python train.py --n_layer=13 --d_model=384 --n_experts=32 --experts_per_token=2 --d_expert=288 --d_shared_expert=0 --activation="swiglu" --moe_layers=[0, 1, 2, 3, 4, 5, 6, 7, 8, 9, 10, 11, 12] --router_score="sigmoid" --normalize_top_k=true --routed_scale=1.0 --balance_loss=0.0025 --balance_bias=false --router_bias=true --init_std_router=0.0165 --lr_router=0.000749 --vocab_size=16384 --norm="rmsnorm" --norm_eps=1e-06 --tie_embeddings=false --optimizer="adamw" --lr=0.000625 --beta1=0.9 --beta2=0.95 --grad_clip=1.0 --batch_tokens=[131072, 262144, 524288, 1048576] --seq_len=1024 --train_tokens=1098000000 --steps=5661 --dataset="wikipedia_en"
Below are experts of layer 6 (counted from 0) of a mixture-of-experts language model. Rows are named router (the router's row for the expert), down (a neuron's output weights, with its number) and show model dimensions 192-287. Each number is 128 + 24 x the weight over its row's rms, rounded and kept within 0 to 255. Numbers have three digits each.
Before each expert's rows: a language model's description of what the expert responds to. This comes from a sample of Wikipedia text that the model never trained on.

# expert 26
Articles, possessives and adjectives opening a noun phrase after a preposition, such as the, their, our, new, various.
router:106141132153116170137115118125154123131152136121077133148131116142167151126140143095128130128142120115134164090129100150105133121128144124146127133124115103165105150134142082117113110163130122137118147119158138129127144127115147123078142116098143136138152118147144127102103162136123150072
down0:092170155176138081136162155137109139085156134111166120140147142103121156155099109094158135103094167113109133095145139082141135135142166110113127129127106129144099142127126149111154140158134155109076091135115114117125090107118133152170147125117173144113104114152140099084167134111125144121
down1:138122128095114133119133111119126133145129128114137161147119139090142130087116119143111130113185172146140106083143129123094116121148109089194083107152095115113099144128098145141120135123156107115127155119149157110140150182103159114166133122116125125119126100128131074170095142144076121136
down2:120153133111123149085154134123111132109158113124154123115109126142157120108164106128108150092116149084140162127137119136089120151083143137088141123116127097117132075134159136106123163114180153159128114142104153087100096122128153148166135136115131116091105134152141123107122140164096104181

# expert 20
Opening parentheses and whole numbers or number words in statistics and tables, plus the counted noun, such as (, 000, two, pass.
router:107154138150161106132126099103152114146148150122079154153122091173143124127121100099081160164126102106151149098182104140117113126116128125123147158091099082159112113144115096137158095154139102125123124147146106151132140137149148110104078160108129118166166134165150154137134141150108121114
down0:095092114094144100145120125136123153091167143080159111130118114098131099181144098177152126157092145099181129145123142109145168112137136139091107127149089143100148140117112142135073125119109153118149148096130163131109150153146132087143123144113134166126142131153112133139113091096153099105
down1:117150171086143125163084178138153114131129099164157163094132108127159115123109157080103092121134142135089168162139090115115159124130119092142090131105125153123131138088110148092098128134103129170147142116102086130175102133085119115119132117100138151152144113126124166082109147096088126110
down2:120127125145096084094134147151080143113136142124149147135100171102180116139137114088121125118129102123152107124088139128139104116164095123089142157170174109148112129129171141133120128166131126135141166174178143137156138161153101120116140129067132111144131101115078108111111119123168163141

# expert 19
The word from, compass directions, and numbers or years in tables and geography, such as from, west, between, 1925.
router:096152106153172133117114142120121149155176124169103184125084132126155098117170129115121115109135129098129134110199148148111167133113157152117175168145139111147100129136124087104126105089124117123119136176110116140146128103145162120100110133106131070138148135139150150130133117159120118137
down0:158148083138112104136123117105120096096121096148130129136100150109104145144121094089108131145127124159143153133068133141140105116128115140100111105163128104117140147135084095122116136143102131121113162120167119065127152110167120152110113097129156110120133095102133116132166150094074184068
down1:142146099152102097131127137136117084132094111105118113121147116118106135171161136155100090124139131119137117150136062089138067106092146096158099088127108155141114154109100081102118186089150130135096087137161097141150161136113149135105115120097109139161146124118130117134114074115116134115
down2:172093149177132133129130155144126155097131108129150104121089127154158119155138107139127158188146134123109147143123105121114164120152124126148175146057092070121092145158101106160175128125119101134107113128128145124102133149112118153103172138139107137152161192142114134147113138172120202136

# expert 11
Conjunctions and prepositions opening a clause after a comma or period, such as by, as, because, According, due, owing.
router:078143116139155135120135099114123126151156137101140147189106112096166136105157128080131139128130119108137201104138061126107120115090132127163184135083160138154128147146097134121135121147116080127122149101130120156097102120113113144097113149114175130146151126141132166169126142156088107137
down0:132161151126136125109103104121112162126074115159117147143112125098088147073135160162116153124108093098099106104118156154109163105128141127156110117140155108145123121129110146139124157130098108149121137174108105110112139128120111118152169127097127125078122115186135142112171107135128121129
down1:135124133141115165114175105126125150137120162146176158139166118117141155120145149066143133118138108146195150124132104146145137128078145103126119090143142106133133117113156129107098144156102161133119133096140119144150149112122120116103152135113071075085098131146117183099107150138119121133
down2:156117130131122144117152138116117155097130139145092135148119126103137104127145139147102192115111115124131131131123106135146146142150108103119144132104162108116123126137130151145128104154122142114122125111122132112136087183149147128155140107116106140176113126124118082105130099122114172111

# expert 15
Markdown table separator rows, coordinate degree signs, chart performance headings, and subject pronouns like he, she, they, that.
router:136132106166147142145117099113111107139171130142107134140105104113140133130129147120101153154122116109097179120192097169114121158066144126174171126114162122130079144111092078109126096136096097147153128164121115138104096140157158145109103124099130124153154142165142140095127140153078137090
down0:135139119104095139143077119139144103164125137145141156118136116118119115103130103104125117171123122130186149128105112104145146122139138105136110174133139121118139104136135142125090110155114139094125152108132105120132144145132140102145127122113113132117133151136096145160136128131137160132
down1:104127126065177119149148149110175115113125124122099139165133108112104134100098134139121124201114121142109096099115100081152136098083084128111099152126114120125123123114118164181114128151149127127076155109134147113136140112165105129123145112120089138075142121140142161165151105132147121110
down2:121124161107138119116061166131124177151140110132155122141098119125139093128097128142156158097124175132088104127145132118177134144146124108122080143141128135136134125142120115129141109141122135135115100096094111159120097075133145117134131110127160117168121129138155155149169145162134157118

# expert 10
Words inside names of institutions, places and titles, plus tokens right after commas, such as Committee, University, Texas, announced.
router:083174124142166122119111079098130121162136101097108131140139088133126178112090108116111144127140114096114128117160087176133136157108162150115151127108126123132083154133118092141142107143116097127156142154132105142109119090132154114131076159064154135139189154161129138099139131136107126094
down0:124100139131123096130122129101114125120155155167157116153149144139102134094114121121103134138141136183126163080147137139129146100146147124131174126150134120090104116116134116157199165136106164131140172137127117141105129106148078163111123113146098145100108108118099110148148137140112082122
down1:105159140168096136169115167159110153132083136118159121123169090139099125154134149127088117192134095131113098144075118128121089128126090156162092187127153131137138167131165083121171101111127122083147102109125154131117115144127139124164189099088120137122101146089147116114125145110152104093
down2:173117132123102132120119152149147141112118181137139154140123090106142154104119109126110163140141154142121167146105142135147171146157148157129114106121102202119142164143129088131107125179111102145096091120105125130128098122117098108104163133101117137112150135175127170157133137114159156087

# expert 6
Line breaks, bullet dashes starting infobox or list lines, and sentence-ending periods before a new sentence or table row.
router:117154100150140107098104106085138150154160130122096152138111113166152127123136148110129124164125125080149128110177108139114139147108134138082134143070148112124076162141092142141150129170139127133153147153115146133122134123168134101107081159106131099139142140174140075148117149142120107140
down0:111132116141112128117114076176119121139123147084106132131149106132138126099115129095129169147116138132157128112161098109121130164130117117157138128107115139169143124175104143095116090122156082160159119094115135183115130135147131096127114170081115151129127119157107145146151126147103143147
down1:124149129169081133131106146091117173167140120146080132153135094107106164193130126149130139098123135131098094131151111203145134118103118168144106138076140156115171115142141131111131192100113134155128129138130156155133107071088124156134069171154103107143131110101142127127089140099112134111
down2:147151136098154134102123132131151145152144105098107106098084116115083130128081141123133156129129110094136151131120146161150126110110138154090097089102079140143081150109154112117136169141140165133120193120134139114129102154142095117119133109121068152133137105096115158103147102161121156097

# expert 8
Periods, colons, semicolons and closing == or === of section headings at line ends, especially in lists like Births.
router:114128136150142126167116143109156117133183145134092113143116085129136145124160115136143139128116134115123177148159124148102114145090187157141132147119169115161079141157117093151156127169128126151115134141126103142140127123113139119085143116143153107148135164132160151058119146115124150091
down0:156160147092125087155103109132158112107149156149129127148174153108105073126112136150148174111104134104100109167125138126128125137146122137098085154166135124084170151150149090091085152150114130122124105127119165165142128132139112137118114122146135160158111121139114103108147116151117114127
down1:176115112174086103120117140148130112146117167116141125160135143132153136137141143103154152064150127150159143094148147079124135136118100161098093122165111122109159078112114114103103149138094120170173115165130143126155166109133133085135112149140134135142124134128122095145159181114114111131
down2:086098128146108167112132127134142110104051179108126139095162112158100097140144161159091135123153131091144155129115154103152125120169131102131121125097132133128186150148099128150173125117149109105124143142118163131115121112106105114170157151136107112123093148167117076068086127130137148123

# expert 2
Word-final pieces and sentence periods after abbreviations or sentences, plus common English first names in lists, such as John, James, al.
router:110129138164126115135132090120112138130164125121155154138140128096136149095155174119094127139129089113121120088186108137092128142138129176178120132128130108156084115142085102163132098173116110127148161172136114151137158123171140135115121113121141123154156139168160122057122133137122128112
down0:138126116101098107118190090152133141094155128180111162156130116137132092130130098118126121127161134142109166153099073130130130106161115081121141098160101141146152148156084120076149106109158137112145148107108177119154171146163106126143130133172088115106159126140114118154095128113107132121
down1:131166089127125095118117159144127127119082171135118130116152145076116103182111163133119115170137156105114131127123115091087180127153143138128161120132167146126175123102104141120135154156121170096113098109099102109129116137110153085149142118095119092179120131117097150074094097139125113158
down2:132163077143094123149131098172139123147146089122113144098098093088086107112118141128131137110133114131111140157126111109098147155113121106131148136123153108127123175147129154116121128122137105139126159118135083100126168151121155092111113079110120156142115111118086103123136156146121103132

# expert 1
Word pieces inside Slavic, Germanic and Nordic names and places, often in sports tables, such as Pokorný, Wahlborg, Svitolina.
router:117151114146129147146126134114132104144155125136101163122095098109141120089121135094118157124127081092104176110152127111124115168103145128131156123135176105143090126098108104151160120143131134155153111154151109159148089108122145115088107167106129119147177135142117131121089192176126143080
down0:130104169133131114133130146128134121194146115102152115151165140170108163133113120143089138102130118122126134148125150142145082087126148102173144098138125109100153116113142082105128151149160131074148128105114122198106113092139125135118120138143142096118140101098189138107108175154131122142
down1:090080118103152102129081099105133137130156130099107134122145087112156124169080138148094128119115116088094073129113128133126160138123150150118145150151159118150126128143138121154140090130180115113093114110119132113113131134126134151143104151113106133116094167149117123097150116116131137193
down2:108118117146119140145109105104140163142149125131131108113152101127133123121166138151117143133136085077147171140156146095161074118141130092144110125134110141152113125103107139126123110159142123151130149096098150132204137151153128152149116154135129134135111152131151121142086181118155119127

# expert 24
Past-tense and -ing verbs and verb endings in narrative prose, such as recorded, stated, assured, shifting, commits.
router:135147138147140138142110099130149123139122136102096192145119112118186119100122144117101121142143113090117142132125099148075147127154121104162144135112141119144093149154100128161141112177131106135125147116144126156099133140087160139071089127134144116148139111162155116014092158136109121090
down0:129108100120103159111124118101124123115126094135130117109139157118162085180112124152113141117119142130116106124097135127131159113143158126120115106151119104148124138080105109142173133123140092116097124121082130178132129127135114134108092125193124130122085146116150186126102179102144111129
down1:100138156127176132137115195125138165130129161150150127133119107135125156129116123105149152118144124098136119109096141087116135108103094122144143186134130121110107098137155146112111078107168171126115093144159106109119123145131147143098177179123161150126162146146121139132109124148133137109
down2:110164138114121165118166120132131160133126110102138145109159132162148167129085133109109178143145148134095137163136141140107125124136100152134128126128179126122096128093109155130122099121141140115128136092138144143111080092133127140149110105198126118096126161140155158154114148117161151076

# expert 25
Table cell pipes, month names, and pieces of Spanish or Portuguese names and places, such as Candela, Fútbol, Collado Mediano.
router:119188095162157138151123127081155126144148127137114145150102107118163129120119128126065140180129165113118153122160090159112126095113136143131169154096115131139116161138122099140145071146120111129130134159143119129161134160183124166107093133127175097145153111149137130131117106134091165081
down0:171123120090153132121121130107104123140129159152126147142084081150151135179097087119144170118158110092113157115078136161111169084091142118115128136150188127111166173102153137119138108126169151126121133175095187097099158121138145141102133134114136110093114172153119121106113117138104125159
down1:107083124129120169092155124141139141177147144145139128111124133101117091102103102153134164112125118130164114116127114151125110133145131144126078122094148159131125148128155116075102102092153151146106112137114105100123125128125102126185085100097111121134160111131136131138163129177127101150
down2:141121131139110172096119161103080137128099113143183112133125158128103138079098127170148143107083166175169080148116147118183126209111104135139126117135103137122121100080161138156120147106114114133100114130147111092118136112153151105095113137141077109210090107166137140155113115134130123143

# expert 31
Opening or middle pieces of multi-token words and names, such as dossier, condolences, disappointing, deduction, dispatched.
router:082137121120161092125107115112115147162145156130111138122099091126137140113132135108082128145150121121119126101128115147112131129110101117145144130110146141148103166156120100162134129150111102126094161108145119126102145139120161123111152122139135157144167110147124160131112130137117124111
down0:135131116104128169163129148158149104193138103122126126086124105140113175098148129158108096141090131120135147074144129066136166129150100148146118146116095156123146137124154130158097104106136154094143144125149167161159143096162120140101106152107124080123151141111138122124145158124162145107
down1:132161147126148142103114120126134140072155129122123116109123089122148128127121085135149115101154088147189135153119102102110098148156093166165111155121144167102127131120100122124109125106102145102152123150141142134119097157127105158116147079121119129112117133143128078130079085127118102116
down2:087127135074176134118127110115138119152134140114162091118117103113111189099139071132098127157124141110103126108137143094162116090143136124070123150141109166119120092154116103099171068130107103170145154082091105084152119122169137093163147144123125135081165152138148140127125116144134140143

# expert 16
Closing pieces of words just before punctuation or a line break, such as -s, -ing, -ation, States, Freightliner, competitions.
router:108148113178138118135115102120104135160135144114106128141104085103166138111138142125126120128125114102148176115141124155134125125130161149130165139106159129139102143134109114171149115177129121130158121128143121148115153096100138109129073120114132153130155158144134126132141138126103157084
down0:140157088123071151125139095145142142109106127136105136151105145118164138147071137112125169161088143122102127122155133138152147102127129138101121131147117135103129109124116168131135142135149142113165147157126126117093136126101140133123095134120125125110104126108143147087076092135070148159
down1:071109179173143110179123114152123138134089156126133184122139084173099114125123113109139116087124129080171152125163147186157164140141144131141174127106131138093120090110119141119164147145108153131131078130109117100102076125117117113113152121138124116128158110136100136105115144073148112074
down2:096118174088154131098105071109129129124146144115165168126123142114115119116134141105105133175154155142096099127083105095138099110121147168140137126106125132137128128157128165123106119160113133147108126113138153123171143123118121141138134185203118128138139135104143115113120114126087123161

# expert 21
Pipe separators between numeric cells in election and results tables, plus titles like President, Republican, wife, country codes.
router:108138123151143140128111078110140114146126135103122151178131100097154127108130135086151120126134125089159080094182122137120134142120141149133168152162147091145103156143133207157179106144120091143164152137142123136135134155169149138110146132115142141164169146152146150130110150131095139060
down0:141162159099157143097175111098071116134153112130139161106105119120130107114142123144097114145140163161092147122101136133136090101088113101137135087110132178117161132171122134089122091090142100138113135123108094113155128111157085144139109136154106144144158094113131154125106108129136102129
down1:088122182124128115149124132128113116112120119188122140134081131128134145114137142150099112114110142130141125090105136116121120080105095125170127121137164124116121136115146095100143124169105109112142118106098099165122107114060086138156110142179151113123171119125129165126185158180140119134
down2:151115109181118116125119116156128133104102141170135141124151138164082135169176126174108100065131122120151083121149141141088105154099163134135115151133105116152136132108132106138107148153122137111127107127133129152100147090131142125087104150148158125160102097112144167095116132134149122161

# expert 0
Given names and word-final pieces of personal names, mostly in sports results and cast lists, such as Julien, Matthias, Eugen.
router:110158104114152133154110135106148141133162114117130149157135133102160122139125142115103133146142124081118135106184127127128127182120149136132102166136121132113101114133128103140135127136160110120132132167146107156176145130149159113125104147093124104135140151105128152080118162171126112120
down0:138109138144092121111129109113108144113104113102139143122146137155135100120127126128117147109148165124107134110102139122095132136146214102105144134167109145101088150107067136179146117173123135102133136091107147138104162152123131115109131148108121091122113142126111096094152102158124130127
down1:125147122166130091091110113118118114096166134170132110098127152128136129128168081105128118114104116120146178159133158109126144089146131130129143138154120140115079121076107158128128147121098109114120113141155196125153107153115087112140114116130133115148126089130122112117164117086142146100
down2:131123159144126128122111119099088107125123080134093095100092182109089135097124183092127127159149122159103119173164137125110127150097121122124161112140144131157120111174077105096096149122090129142137100135127133133172137183154126138135129075147073201113090124134087143133159128159110120102

# expert 29
Syllable pieces of Japanese and Chinese romanized names and places, such as Shin, zh, ichi, plus year stems like 198.
router:091154103167139126158118102107134125133147108155104174131120111136162146139104165114108116130118115121145168134143095148098138118123148134106193113102135113143088151109104131115174129155124096155138142166130075148119122132132141110081125163108133124136141117136131145112092137121087099114
down0:101151126151169113106112145164094154119131140126139154109150123140127113147119091124119108104123112109167143102096094136113103055135110149138126128180080120126124145124167150098110174126128136154147106115136165136135162153102136143123133172114108138162150147152156144074096093113129152134
down1:139132099159106154119126124128147121102121160120103142104115087126161130106146077104138101136124114106094112151113085120158147105153111126122103121165060153128097165115125138136133117128160133185134125115119172134153156148129108123122173124132133117108108157142159138143099137127105149131
down2:128134130135087147138120194103085108129129108150157118117114137149090119104116185105133113169127098146109146130123135131152124115173121110158118086128146146140127123100120086102135109102129157134121127126110122169139131118151108138109135121140136106171106149122109135115100158087121164130

# expert 23
Nouns of institutions, places and programs after a modifier, such as School, Avenue, Force, plus time prepositions like until, before, since.
router:076146153196177164128133090089094114159166121140115153152136093092141124129145112092080147135124099105124140119166122163096122123123118153173154124088151138138109124155090100159164096149123100134098176129128115127131142133106133140126097129078122171162151145116185156093136114121113130048
down0:165144153075097144111124135131107152117121105106124176149110151143118087112143102133159117130123150117132134125150140124095172137122171126114145153133116109122152133136136118110103130127195126130129137149106162134139159138113139116089132149148137127140131150140085090146085100153103121093
down1:141126136127132162087132145085161135127107090122172113182136142124120127128156112143139136100157111193134116130133123095106133096127141145153107162133133097141134147144114153123134111096135120131071148133086143129147149132183129120129155172122154154162133149124184143157175127152091098116
down2:090145115115101114098171186143114136121117161138113065115108150127144099131136108140121158106135135147101098158177155184150132149134095140149087147098108158124100085164161119138158124145094161139131077134151146163095156113127128120111152127169108126138090120108134130110093137159150140123

# expert 18
Final digits of years and numbers after 199, 200, 201, plus mid-word fragments like Demol, capit, Torremocha.
router:103155097140154140120079098092172120147127111135113150173090117109129128134118177113113159167137139120126162136158107133144132140070153123124189139090168144155125126168114133127149113117133126130145143138119127121101128121134152123114119122091118105129133156126109116096097145116083099102
down0:159152125112163125120108151114109179132122128110107174089108108118109125080101153124086134106126116105149134110149104152128143126130136113136137112124173173107135115121163040134173119136119108138153130159151134141136129147169144146123135096190113073080115124097101167100160136115104107096
down1:174161068118129122115106098114174160129104113144133158127104117126140104134146115180130172098081134165157151144107124177112086110140114145128098089158140140129103128123116144113131103149104134143127107091186111139126127121152117138145140115148116129092118123092118119120142120106121144119
down2:142155141124118147094111146130140149108168163158146097142135127172105172147136122120103095133099161118076134089105167115137118108127087181129121099125085111169135114131163161119155135164109131131116087120143094137122103115124103118150139097155111145150111124154138111148117137159182110109

# expert 27
Pipes and numbers in sports statistics tables, section heading starts like Seeds, Top, and ordinals first, second, last, final.
router:106131093146137135142096101104124128132145134139120132185103115116145156070125146096103146124120102106097165110168109118114110115107156141091178142111156103126086159115139119113116157164126148141111147172134107158134130110137136138120129138125127085158113123156149119076103134155096108130
down0:156148087158138122130098122128126143170119096102119109132109086142117106122129136130154143117146145170095098116156134120111124108137121115086119151125093160107140112135125188093143154101109117135151129146104111137135148143120116116138075165114145133140102157133128103141114113146148162088
down1:142182137137140123133125165094125141114160143118148130101139145127119143119073121109163123106129087148124100148128104116198114116103140126151108161127121131108143124133127146157125153137118145101122161110145104104152097136117120141123093132114185137154102146134154156146156138165111104082
down2:126135143142140132110138162119145133118139132157112128151155190114107113129128145092104136151162100131137121112144139117081167117123168154164129131093112131141091125132139107084117093149111131123126094127138120117092128128107142094128120135100130127183159082118126168099132123139123172111

# expert 22
Nouns and closing brackets ending a phrase before of, in or to, such as priests, population, players, foundation.
router:109156113118143137148113106121156141145151119123104120147160102101152142136133107088102107134122114127128153094164113156133116151093142099171113129125182121143115155170147112160147139177115093114176134101120089142134135129111114104101096127087186128133154129140119122092104146112139125086
down0:110089083144155111156168171116127156125123138142106122110162168109114114154137120178117151098148132080129132121121148134136137148108141146150116113128144125117138112094104143149113108152138091110123145135127112158121170150095153118140134121108168114130133123158157140103141134143132144124
down1:124094105152098123116107107124165115129093148144160120130123132139181084144120088150182151119117141127118151145137125133158152164145164138115147118142149148136117139102103151105108141106112125101115096152073128132135113155159135094096148152124185134155113119133140104109181117099129193126
down2:171151162133147135135127112112131170172095113129149162126105133112150113127167105137111126088127121111116126141111114129123131137140141066169130111136155125114127094093113112148176127099179152118130112106123108128134092113168133126178118103090135106114136132142133116152108125108141147130

# expert 5
Middle and suffix pieces of technical and taxonomic words in biology, medicine and science, such as genus names, -ation, -tic, osaur.
router:118158124149111114128115111117132142136134132147111126167151105083140101119135137119099150150168114101122169086154127117086124163133181162146143136101180113128079127139120097187158114137121122125124139145109109178147149152129152153100106144074138124115129137133142111100136157168104156123
down0:143164131104099127132129103138139147135074113112072134117087130116137108136118128107138098167126154084191154170123126118139130170119095140129128122154121143094124121126132097041118115112154113124104107133098122145131160112157134140127177183144130093125127103081118129097144156120126107128
down1:092101089116127117111142122177118118128162145113076102131099165155142135088122156136129135102173145130167109153134133145109141083151171185143115103126084115116173107120154090139093103085082129109133142104118119138149164119118109110144098105138152113129091122131162128149117087133155130124
down2:144115148048144111140099099118151119139167112109118121134163132136140102106166141120130156103089097129142106103196122102093146113130124133121084089120121117115112142129093146098107079102172106101123174113135116152128116138175119115125095172133109123183133160149135164150144160116117141120

# expert 12
Nouns and adjectives right after the, such as first, same, last, largest, club, film, United, Minister.
router:142141082134127138143102061087137133129143114103136127146105139139153164116156141102101152136142137116139153057167127143112103125118134166142148154116176131122145129140139151140138121184120079140160147176146132131132125107166148112076145136085120096156142145145107114072119142151130136108
down0:126083114109103144118137175152140153081116135190133136151111150149157121105143110142137123110137096140109147118145115151171118119112171125109106144109105104134166138099142133100129123142108106117161126135135124131157134129138199101105137169127118120166095160111137101179097147149129154137
down1:119146077120096100125097112144086106144164086145099114082095118115120117133096130133139110098092117092089102116102123131137126163110115102129138141109139115131106126121124118131133127123113112088122118131133093152070115125123109113119108131165102151108146130139110133110132160130113116101
down2:167141123131128139164144172166181147113098112124145119152121175117144130141124106117076163148112125132141145123149144085100134121109133097082152157131155158184155098157139095123149102158154119128107114131119146150163128142122100115129171148124125111150117134131161128155143164133155109149

# expert 13
Prepositions following a noun or verb, mostly of, in, for, under, during, such as Legion of Merit, head of.
router:097162114127153119124096118090156127140151135117146146101153075166134137117131143109119126132136137142124132108149097141108143138114118133177180125096141120142137137115126116132138122076135083142127131146130124114125095108105134136129048117151157124161174156125141193183134140134103145087
down0:171105163134100131150109141121137135132125133172141128141160115120140165067107129121124159131157156141142121141119106152088179108131094118131120127148118154115115123165154155130133152100157166103147150120161123144151091137162142133119138150121161114139138137143131095174129128097095105112
down1:159155126177118130128139129122156122121096108125121113095156136181110099148117116130151147119102126137175108129130124120120152104143165125129113071113133138122152120140111113126087128154108118114117095101130113133166090079100162095119168125134130164141109112141172116125159203091109119161
down2:139121116142128156136137138126117121106155112106112142104114142174116109141158075121089123138170122133081114118111156185153142141094106122100132108116133133108094121123109128157104087117154109133122144162160145121127135165116140124109111118149095149099141129114142120122086127174149114119

# expert 30
Pieces of place and foreign names like Auckland, Sarawak, Jakarta, plus New, United, km and units in listings.
router:114136116146141132104100130108162131139143169129114126137090092155142107113111122084097129142148131081141173112163103139117123164109142141108161153116104115113102119131110117166133118119123147128138107170127102170150158117146147123089084123113121127166150113135094116121094151152088169117
down0:160135075129105128126111113157134127166125118113176108124138088106139137140139129140124132105117135129105095155106118093137135134147121155122189099113128132124129126171214125159114124105122148099143102173140110124097186118127112100125180119105124118113173110083164137153109148109172124126
down1:149143133169114118111170092130126131147146071069152131106097129130113092132156096091101152089048109125142092127108171117154135081136129133147084099104140138141121112111138137136115113138139102106159153166145130070170154122125122111164089125114133128118130141105156139138179131101091148128
down2:099148127134101125099144137145126149074077140152114124198117144144143127110114124115134136126121127109163108119138134125127126119134130129114113132160113112128128103151140108139138104103112117103138104133112156151095130106134164154141192138099130123135119104174129072132139090075125136200

# expert 28
Colons after list labels, hyphens inside compounds, table pipes after years, and sentence-opening words like In, On, After, However.
router:136153101146154123115110117080155132146164132079116145145116113181141109094126134069124157131154122098122128104168097157107131136102141094120156148093146122144130192119118126140094081150143111137130147157144104142109138108140122119107191166098121130128160153139154170073130141134124122130
down0:176127133119163204166108122152140143150108111153112109098131124147164110117123113135165157151152131118129152142139092109146186133129082164128121117102128124115161141138121150138110136151112115124125159145131124099127130114114108140086154119122108095129106109135130136137127115159136105126
down1:105130112132143147142115105123134152193078151117144121115105141152125159114085110131118075125142133133103127152099147103145143145135094114129100134130118150140130131090197139144087121132159165123153154193108139103124116155060136142140073136178106120113119117126119151128131162174146173107
down2:111189170146181158143108134117171116173127133122130150089147169143106087132097088139146127116081127126141145146159115128126120171146126096109143133111123135086157101087093107114118146128102130120119140135087102139187108105117128156132106156108183091110101107141124153125193147112147116141

# expert 3
Commas, and, or, with, &, slashes and semicolons joining list items or clauses, including French et in titles.
router:119177134163155137135111103102147102139136126131100147190150114148123133119123135120115140139135098083144117128139108149103154150142152151122152140180120111127101118145100091119117100196117090095142174189114131173123133117141159111105133139095157180156160153135139130138085107155126107122
down0:127118131119119120151118136105123148119096120126126093128149198149115146112138117150114104165119140165142135089081163151129115110108128121117096133161140118167146145098106128127147143125115145099121094125198119093156138127131097171131125131140095161130126078151124111141128112120159120115
down1:128145149153114124109068143131158174135131114131130107137110113143111134125129142094130130122144079087161100131088125124118093143100129120077134094109161113138133132142131159117116130087124150076080101112102178099142125083107119157160125132119157130099141130140143137122155131123134124126
down2:117132126141128158147139110141137140123119120136124104149095110105116129128121128158120117147129127105169086142112137127110138120163155162135156175152090168135106114123131137092113087134132112109131143117136120111114108102169089118122100119085111093138162170141106111162140115116119140151

# expert 14
Single capital letters, acronym pieces and odd word fragments inside names, foreign words and abbreviations, such as T, GPVA, cin.
router:139163110169173165155103110104149104133136115132072137162097134179151119122147177114107166140158111135133135092155142139112136130112170145122132153111133136117099099164132098143166129124164108134168134129171150156138149092118147089110126136079095078135091169091135155107129151147127113142
down0:118142129125132076136153161134107165137072153139099097116122131145093123132116135106143118112141174143104090169135103121155082127115130082128149099129128094111149089153147144138181151134134145112184140084154107126136104126108158168156152115129139109107109118106120153146092153141142136114
down1:073136140109148188147169075115130103132193133098121119090133102145160148137151109127140129121140111153100156151115078130162126133175190131145134141123141095109126112132143138113141126119109108109131146130082154160123113126076101165092131132143131092169122154137123138110123156104147112127
down2:105170178170162145124132164126106119166158113152134091069102116126093130114118141153103166140154145165129134111106137095110157156085112093070157126129127119152141144132131144111097116116119137105081137177148089128112100133074122128090118156115107093121120154139120137130164155142183161128

# expert 9
Word pieces inside Indian, Pakistani and Arabic names and places, such as Kh, Bh, Meh, Kann, Sri.
router:123162112129119151143121098120115127150166138134131132126103116089145126128133117086094131143109137070124143093152134128102127170126130120122140130102152118170091171147111107116148098152130078105149152144126102154151143140153137107120105121126166126174131133153101106104118174141130138099
down0:120113116120149120169131077089090132165171090156123140122149173137134110145138120125096122142130115105136098162146159101120089113133153125108143153093115101112132126143103098133120141118128150118112128158145078159063120159140154124128126120164102122142150116133107123124147140141116143152
down1:141142135105176120085138167147093137142129152117097157108141105107116114170112139108133120107144152113148076136126102125073121174112092135134114120184173133135131089118094137116046139109096137158152147145189142134161134110123158110128117105126128109097171087130121138143138070078102074161
down2:125137145103139095140132120146138140127142088114157125126147085157132136168154132146062145148169155148129108139093147112129127136141122179134142146137056157179118110130147157126107095126119146109098149181130105126151105120165075140143153106133153129141131122091139111110123091163065166105

# expert 17
Number digits in tables, scores, dates and times, plus middle pieces of surnames in sports rosters, such as 12, 45, Sm.
router:103141146151148143137095102093124152157169145097111140132095099125176150107153128098084135126129083113116142086165118130120130128153128132104169160086110118155106170136120099133112109168125091160106131135136113140116136114127171075117109137149119073182144146158148151126094153145124136118
down0:144129090144102146131113165120137131130141099085122159139106094138132105130129144097074173107173122127119110145083086146143135113144110110117158113116095147133083126101137088095115117184107133166103155155138121110044160144102115108141134113107153111121173137120130130120153121132123128082
down1:172168109107128116141123091134126148106099198128151165120106117122099103095129124158143116101137139151120152118148113112154111130054153125137161131160163138145147122151136110093119171134130191106168174174154149114116106122098148159100121101120112103143118128134117125146101102096160105123
down2:120097120100171125169105136110138147096117138178123114173117148103130138094137126130131131130129153129134110103153135113071111158105162122150144136087134132113095109110139123131100115143148170163156108117125089115127129133096122137120185103109133094128111125111157088158130203160133153125

# expert 7
Infobox and taxobox field labels like Born, Genus, Coordinates, plus inner pieces of proper names after a capital, such as Rialto, Rizal.
router:128156106137143114141093103100140098169163137093107132155112080130113137130154147117118159132114144085127135132166104133134133134088127145132146163090153109109113159134102103114152129151132099144166133117106139114134120113157135103113097140103149104146141121150091126132115172127117138121
down0:104145077130159119146183128145137102116135122110115131099132141160140133103165102150078141113133127113100199145167126145106159109145114087114108117097163140186105150117070134122150131115142114141104100095143080149139140120114121119102124131143159146100156129111141185144119148105149111124
down1:136142102126168087127157136126128098119157141105157153113137110127077130126144179133156092112146142092152153106098141172164156114108107123135118114147135127113130146141108124147160144127131148130134131117140106133122109135136138134087125112143118169172092136177165143126131119114136079101
down2:073117139127114111173141104118151148127138092072120108103150153116121124121143127108120130142151124126148128061108134118145069121136080138114117111104112147096187096122128187150141136117127132117130104140107087122120092117094139153135150137149117157096135121131094150120132134137137147142